config.toml
d_model = 256
normalize_top_k = true
qk_norm = false
extras = ["capped logits"]
lr = 0.00129
seq_len = 512
Below are experts of layer 9 (counted from 0) of a mixture-of-experts language model. Rows are named router (the router's row for the expert), up (a neuron's input weights, with its number) and show model dimensions 0-255. Each number is 128 + 24 x the weight over its row's rms, rounded and kept within 0 to 255.
After each expert's rows: a language model's description of what the expert responds to; "gets" lists some tokens that make up at least twice as much of what it gets as of all text. This comes from a sample of Wikipedia text that the model never trained on. Tokens count by the router's weight.

# expert 55
router [167 113 140 112 167 121 102 132  90 173 145  95 147 122 182  97 123  47 137 145 158 114 129 106 109 157 168 119  96 146 115 103 125 116  97 151 133  92 142 165 122 132 142 112 128 128 146  96 149 145 123 125 109 121 164 168 170 111  98 138 130 147 169 128 123 150 196 141 141 142 146 123  69 114 113 176 128 136 152 142 132 109 126 146 148 103 139 140  90 151 147 133 131 159 149 165 128 119 160 131 121 168 119  92 121 121 172 137 141 173 129 112 148 111 151 151 113  73  99 141 114 113  90 147 181 119 140 155 143 148 112 133 105 119 118 134 109 144 144 146 109 146 144  81  98 135 157 125  96 108 114 149 144 138 109 137 160 166 141 156 126 157 115 133 114 125 107 106 127 103 134 101 154 150 126 130 128 160 100 150 103 136 132  96 172 115 186 127 148 111 164  98 145 136 122 107 127 127 156 115 110 179 119 131 120 114 117 124 151 125 107 138 110 134 121  99 138 122 175  85  86 120  69 130 118 136 107 140 146 132  92 145 170 139 113 107  85  93 141 122  88 110 113  99 153 111 111 100 132 148 120  90 125 122 130 139]
up1 [196  98 128  75 185 135 136 178 130 130 164 136 135 113 128 115 141 105 136 136 156 161 108 133 120 130 149  98 116 176 106 136 141 135 136 158 149 152 124 121 113 147 144 154 145 103 131 137 144 107 120 122 142 125 138 105 141 103 105 149 127 143  85 147 133 174 133 141 101 136 121 126 139 148 105 131 136 101 132 107 120 154 149 118 126 107 139 108 160 123 135 110 165 116 140 122 123 141 128  95 111 162 156  72 110 125 127 123 125 142 103 112 155 131 156 118 141 138 136 105 136 153  95 149 160 121 165 117 131 137 155 134 128 139 179 118 112 117 115  79 143 204 123 131 130 107 155 104 162 160  93 111 109  84 128  63 141 177  17  98 111 142  94 136 105 123  98 144 124 119 173  77 111 145 153 106 105 128 104 137 104  99  78 137 109 154 152 135 114 128 101 153 125 143 115 134 112 122 157 131 107 137  99 162 115 103 148  95 133 127 100 152 131  90  98 126 151 166 156 116 138 123 128 120 131 163 150 144 138 115  86 150 153 166 128 134 123 132 160 100 114 138 124 120 144 171 109  92  92 126 117 146 134 131 161 123]
It responds to: Closing quotes, apostrophes, parentheses and periods ending a phrase, and the paragraph breaks before == section headings.
gets: "\n\n", "\"", ".", ")", "'", " and"

# expert 32
router [122 104 124 131 148 109 144 137 149 136 114  84 113 130 164 120 107 126 154 136 132  99 132 113  88 151 160 112 109 128  79 104 142 140 153 153  99 104 104 103 106 145 154  91 134 116  93 107 138 138 170 140 129 120 130 135 144 146  98 100 104 132 128 141 137 118 149 113 168 132 124 105 113 153  96 137 161 110 131 129 136 115 159 165 186 134 142 222  97 140 126 117  97 192  86 116 130 134 144 155 130 176 135 145 142 113 160 168 101 132 107 121 159 135  91 136  93 108  86 129 135 112 161 135 169 109 135 147 161 137  86 118 106 122 114 123 119 118 108 108 128 121 147  68 117  93 107 163 158 154  69 149 127 150 123 127 152 132 136 149 126 140 131 147 114  92 104 121 143 115 122 106 153 161 140 154 142 156 104 121 192 144 172  98 175 112 147 141 148 132 142 120 126 138 127 169  90 135 152 118 152 146 115 129 110 139 133 141 144 126 131 133 108 141  67  75 123  96 113  78 153 104 140 132 112 143 127 126 130 132 114 143 127 130 133 126 109 112 118 121 146  95 122 133 166 119 129  93 110 201 110 121 121 139  75 132]
up1 [113  83 115 135 103  93  62 148  78 104 152 122 106 151 113 161 127  60  92 159 101 117 126 120 104 145 145 137 136 103 133 134 143 132 152 128 144 125 131  95 141 119 141 117  91 111 117 128 132 120 113 109 115 137 158 140 133 135 102 130  92 155 132 116 138 108 134 127  96 139 180 194 132 137 120 165 165 138 108 135 127 115 136 131 133 145 114 128 143 118 117 144 146  89 123 168  93 152 110 158 138 134 121 129 125 107 110 107 158 116 120  89 159  85 155 131 147 154 150 121 112  82  79 136 202  79 110 137 130 104 145 125 157 110 128 133 130 137  92 135 159 131  96 137 122 118 140 139 168 157  96 154  73 100 120 145 153 125  69 131 144 163 116 154 109 131 143 133 128 107 126 166 128 142 125 119 131 111 124  88 134 116 138 105  81 152 117 137 134 120 131 127 138 118 185 120 119 124 128 102  89  66 119 187 119 138 111 177 109 140 121  98 142 162 142 120 136 164 144 107 120  87 174 124 175 126 130 133 105  76 111 145 136 119 126 114 101 152 138 131 134 165 128 144 156 163  79 133 101 161 150 129 123 143 128 117]
It responds to: Digits and separators in election, attendance and box-office tables, like vote counts "44,133", crowd figures and percentage columns.
gets: "0", "4", "6", "3", "5", "7"

# expert 43
router [160 105 116 131 175 128 141 147 131 137 140  89 118 115 186 122 112 100 130 117 152 153 138  87 133 173 157 124  99 163 159 100 155 154 114 154 106 101 144  93 122 140 161 114 162  99 139 137 120 128 189 187 150 114 159 134 124 141  96 109 128 157 142 167 126 154 178 107 137 137 155  98 122 174 135 118 153 118 140 132 110 128 134 179 134 102 134 175 109 108 179 114 103 139 131 155 158  93 155 121 105 105 117 163 143 128 114 148 100 145 108  90 130 140  94 116 134  87 114 155 135 135 138 139 138  87  81 130 107 144 115 147 117 150  85 138 135 113  73 106 129 147 192  85 114 113 110 101 128 119  98 167 138 137 139  99 135 174 124 150 121 172 100 151 132 149 162  88 156 134 113 116 132 151 145 104 145 177  98 152 134 142 141  88 162 139 123 120 136  87 169 111 150 102 131  86 142 125 139 159 106 141  95 141 120 127 131 114 138 140 146 119 123 130 124 124  88 119 170  96 136 134  83 159 131 135 103 126 113 134 132 170 103 137 123 156  89 103 121 152 116 117 111 102 102 148 104 140 143 128 119 108 123 135 106 134]
up1 [159 134 131 208 131 107 127 135 133 142 131  86  95 105 143 120 117 123 135 118 100 113 146 128 117  63 120 172 165 103 111 151 114 125 152 142 113 135 137 137 113 134 149 175 133  99 182 140 116 115 132 131  82 133 156 127 116 133 122 138  83 124 146  91 127 131 162 135  98  99  95 102 136  87 159 171 125 147  88 152 168 114 142  91 138  94 124 120  84 125  98 108 103 131 165 109 114 153 168 145  98 179 130  84 161 140 154 125 150 120 141 130 125 133 123 108 127 141 105 134  91  83  90 130 165 128 112 116 141 138 138 148 114 109 149 137 102 127  73 105 163 145 100 127  80 131 111 102 107  97 163 127 120 134 132 154 184 110 126 139 152 122 110 114 109 157 116 147 141 138 136 169 119 130 141 111 161 111 125 153 132 131 115 136 145 101 175 141  89 149 122 101 163 146  73 137 130 118 121  98 122 104 153 159 128 115 107 113 147 139 108 105 187 128  71 128 149 152 117 125 140 110 163 108 174 115 122  92 133 138 141 130 131 120 140 108 146 147 120 163 139 147 118 130 163 153 151 129 151 149 126  97 163 164 116  83]
It responds to: Final pieces of personal and place names, especially Japanese, Slavic and other foreign names, e.g. Shim|ane, Tsutom|u, -son, -ville, -ić.
gets: "a", "an", "u", "o", "on", "i"

# expert 56
router [191 103 107 109 199 122 111 137 135 174 141  53 161 110 167 130 137  80 129 137 176 100 141 149 117 154 160 103 115 124 133 125 176 120 121 134 120 104 138 133  96 138 147 107 136 130 109 123 143 112 151 129 133 146 126 148 163 132 103  84 126 163 161 152 145 127 187 102 142 160 112  87 122 156 109 127 135 127 135 145 140 144 144 128 158 141 117 157 132 134 153 124 118 142 146 146 154 121 167 124  92 158 144  72 126 133 164 151  90 107 109 104 120 152 109 117 109  96 111 173  81 137  80 130 154  75 115 125 144 126 112 153 129 147  90 142 120 138  89 100 129 152 117  92 113 109 142  93 123 137  93 120 117 103 118 127 149 144 102 148 117 140 107 119 144 120 104 110 161 120 126  99 166 145 117 126 155 149 103 138 112 126 172  97 181 151 171 124  95 119 143 123 137 134 136 134 113 109 126 141 124 146 101 139 145 117 149 104 127 122 127 141 115 128 130 105 119 109 144 102 105  92 126 135 107 160  92 127 135 118 120 157 133 189 127 108 104 116 145 122  81  85 113 129 137 148 131 103 143 213 140  88 154 130 137 145]
up1 [102 137 137 133 158  98 156 138  59 120 119 170 111  88 147 107  94 132 114 108  77 158 105 111 124 136  87  93  98 139 136 150 105 126 129 119 132 114 142 125 167 171 121 174 132 150 109  82 130 177 148 148 148 113 143 120 137 139 139 101 152 140 130 125 132 138 121 111 136 137 128 130 144 120 161 150 124 156 148 162 171 115 120 101 116  81 134 148 161  94 118 149 128 115  71 137 108 162 106 106 130 101 172 105 113 130 109 119 152 113  93 131 136 121 122 119 129 118 151 134 131 145 105 109 191 132 159 131 106 102 126 133 111 152 102 100 169 145 144 122 165 123 123 104 159 148 155 104 203 154 121 108 139 119 113 136 140 160 116 147 131 135 114 151 109 103 149 126  94 113 117  70 113 130 155 170 114 158 149 117 140 132 163 145 124 111 146 149 163  83  70 115  94 166 110 138 153 134 137 143 137 148 124 119  94 158 133  77 135 148 120 127 119 144 176  79 125 115 125 102 136 135 124 107 132  93 100 124 146 105 150  88 127 122 132 153 113 143 112 107 164 136 112  85 160 152  97 111 138 180 143 117 152 134 104  85]
It responds to: Single capital letters inside acronyms and codes, such as LI-R-R, MI-T, OM-C-T, ML-S, ID-N.
gets: "S", "D", "C", "R", "P", "M"

# expert 48
router [170  96 126 106 143 145 119 175 109 133 190 127 145 152 155  72 146 110 132 125 143 120 154 130 148 153 164 140 116 137 110 125 125 128 123 162 106 108 118 132 105 168 132 132 160 163 122 141 152 136 148 125 138  94 138 143 116 121 133 123 112 149 142 171 135 160 125 127 133 137 139 130 114 166 126 146 130  98 139 124 129 101 120 161 191  98 115 150 137 107 119 148 129 150 149 127 162 125 128 124 133 152 134 111 137 121 117 130 145  93  81 124 134 124 153 107 100  74  95 147  81 156 117 125 128 105 167 123 146 146 122 127  39 159 124 164 113 142 153  82 125 149 126 103 134 135 107 105 136 153 131 127 103  99 115 143 175 142 108 143  91 137 112 131 123  96 105 129 108 167 123 145 172 152 157  91 176 138 136 131 116 155 133  85 184  95 174 103 136 123 143 100 143 117 133 105  98 105 134 133  87 164 122 159  85 162 140 125 141 105 124 113 101 121 108 132 134  69 169  66 128 143  94 162  88 141 101 110  92  93 125 130 143 153 149 134 103 109 116 135  88 141 125 131 151 161 127 113 118 181 125 112 143 146 116 147]
up0 [112 126 122 100 123 105 163 154 108 112 117 152 152 119 137 107 136 114 159 138 170  71 165  96 138  97  86 128 154 150 137 146 119 142 141 140 106 122 122 111 148  94 131 162 118 128 110 143  98 182 172 139 134 126 103 177 172 159 134 122 146 136 135 153 147 136 127 139 133 137 107 149 150 120 131 148  97  99 125 145 133 140 144 151 136 166 142 119 146 139 136 150 158 155 113 161 125 143 176 153 111 126 100 120 191 149 125 106 139  91 143 154 106 115 161 110  89 108 129 114 117 102 163 110 153 158 165  75 152 132 138 155 111 106  89 150 145 121 107  81 112 134 145 139  88 112 134  86 155 161  71 137 151 140 111  82 140 134 131 119 109 157 137 115 107 126 106 155 160 100 138  88 146 130 151  95 137 146 142 155 138 142 128 157 162 134 114 111 134 136 150 125 155 116  87 103 127 109 108  92 160 130  83  98  87 161 120 105 135 160 155 117 123 140 111 105  55 128  69 128 108 107 105 119 107 133 124 127 186 137 102 121 132  87 148 140  96 152 105 140 104 146 115 164 115 132 120 107 124 156  75 129 122 138 127 138]
It responds to: Wiki heading signs == and === after a blank line, as in ==See also==, ==Location, plus some verb-stem pieces like ref, ren.
gets: "==", "===", " ==", " (", " |", " ==="

# expert 34
router [117  98 107 112 165  75 138 165  92 186 118  92 130 138 143  88 133 114 118 149 170 147 122 124 103 155 142 129 131 115 117 103 123 145 130 151 122  80 141 129 137 155 131 170 145 131 135 146 155 134 127 145 130  94 168 134 136 123 120  95 125 164 169 162 141 140 157 110 150 161 158 110 123 117 110 174 125 146 163 134  76 108 126 152 129 140 116 148 110 119 158 144 127 137 125 131 119 126 150 159 163 148 179 109 139 117 149 130 147 111 116 130 149 133 106 111 143 100 118 130  89 100 108 158 164  87  80 104 129 165  95 107  99 165  94 140 132 163 127 127 123 144 163 102  91 139 152  87 156 142 102 162 157 129 113 123 145 174 138 149 104 154 138 148 117 136 118 102 119 109 109  94 130 157 144 133 170 172 130 141 158 164 132 122 144 132 178 125  98 142 139  84 121 100 161 104 146  83 149 111  68 158 142 141 109 114 142 119 152  99 141 126  92 141 129 100 136 112 154  93 153 146 129 161  96 125  72 141 118 120 100 124 107 154 133 144 100  68 111 108 132 125 122  97 124 172 120 150  95 135 139 108 149 153 102 146]
up1 [121 141 101 146 162  74 106 149 177 118 102 140 106 137 163 145 119 139 106 113 152 182 105 108 162 129 107 129 149 115 117  83 104 175 109 159 124 151 109 116 172 141 108 125 168 150 106 146 142 128 111 125 111 109 145 104 102 110 108 147 102 120 186 121 128 151 122 135 131 142 125 114 155 165 142 150 121 122 126 122  98 168 147 151 141  78 161 136 156 113 115 109 150 124 109 126 121 119 136 150 141  98 136 122  91  92 118  87 149 138 133 154  75 143 116 106 120 126 130 136 131 180  85 107 124 125 120 118 130 126  79 163 131 119 143 101 122  81 140  90 136 135 164 126  93 132 128 131 212 102 158 135 137 164 117  93 107 169 153 127  94 152 117 139 112 127 134 127 159 139  84 144 133 155 187 174 114 134 132 104  95 116 131  78 136  91 150 132 114 101 114  98 123 152 145 116 121 117 163 170 105 159 120 137 134 111  85  78 118 144 141 136 139 132  73 145 148 114 106 118 138 160 144 104 110 128 117 141 154  78 132 165 103 150 120 137  83 130 109 141 112 120 130 114 103 165 128 139 134 126  99 155 153 136 128 145]
It responds to: Word-final suffix pieces like ary, ment, ation, ity, age, ance that complete a word, as in preliminary, Amendment, importance.
gets: "ate", "ation", "ary", "age", "ment", "ure"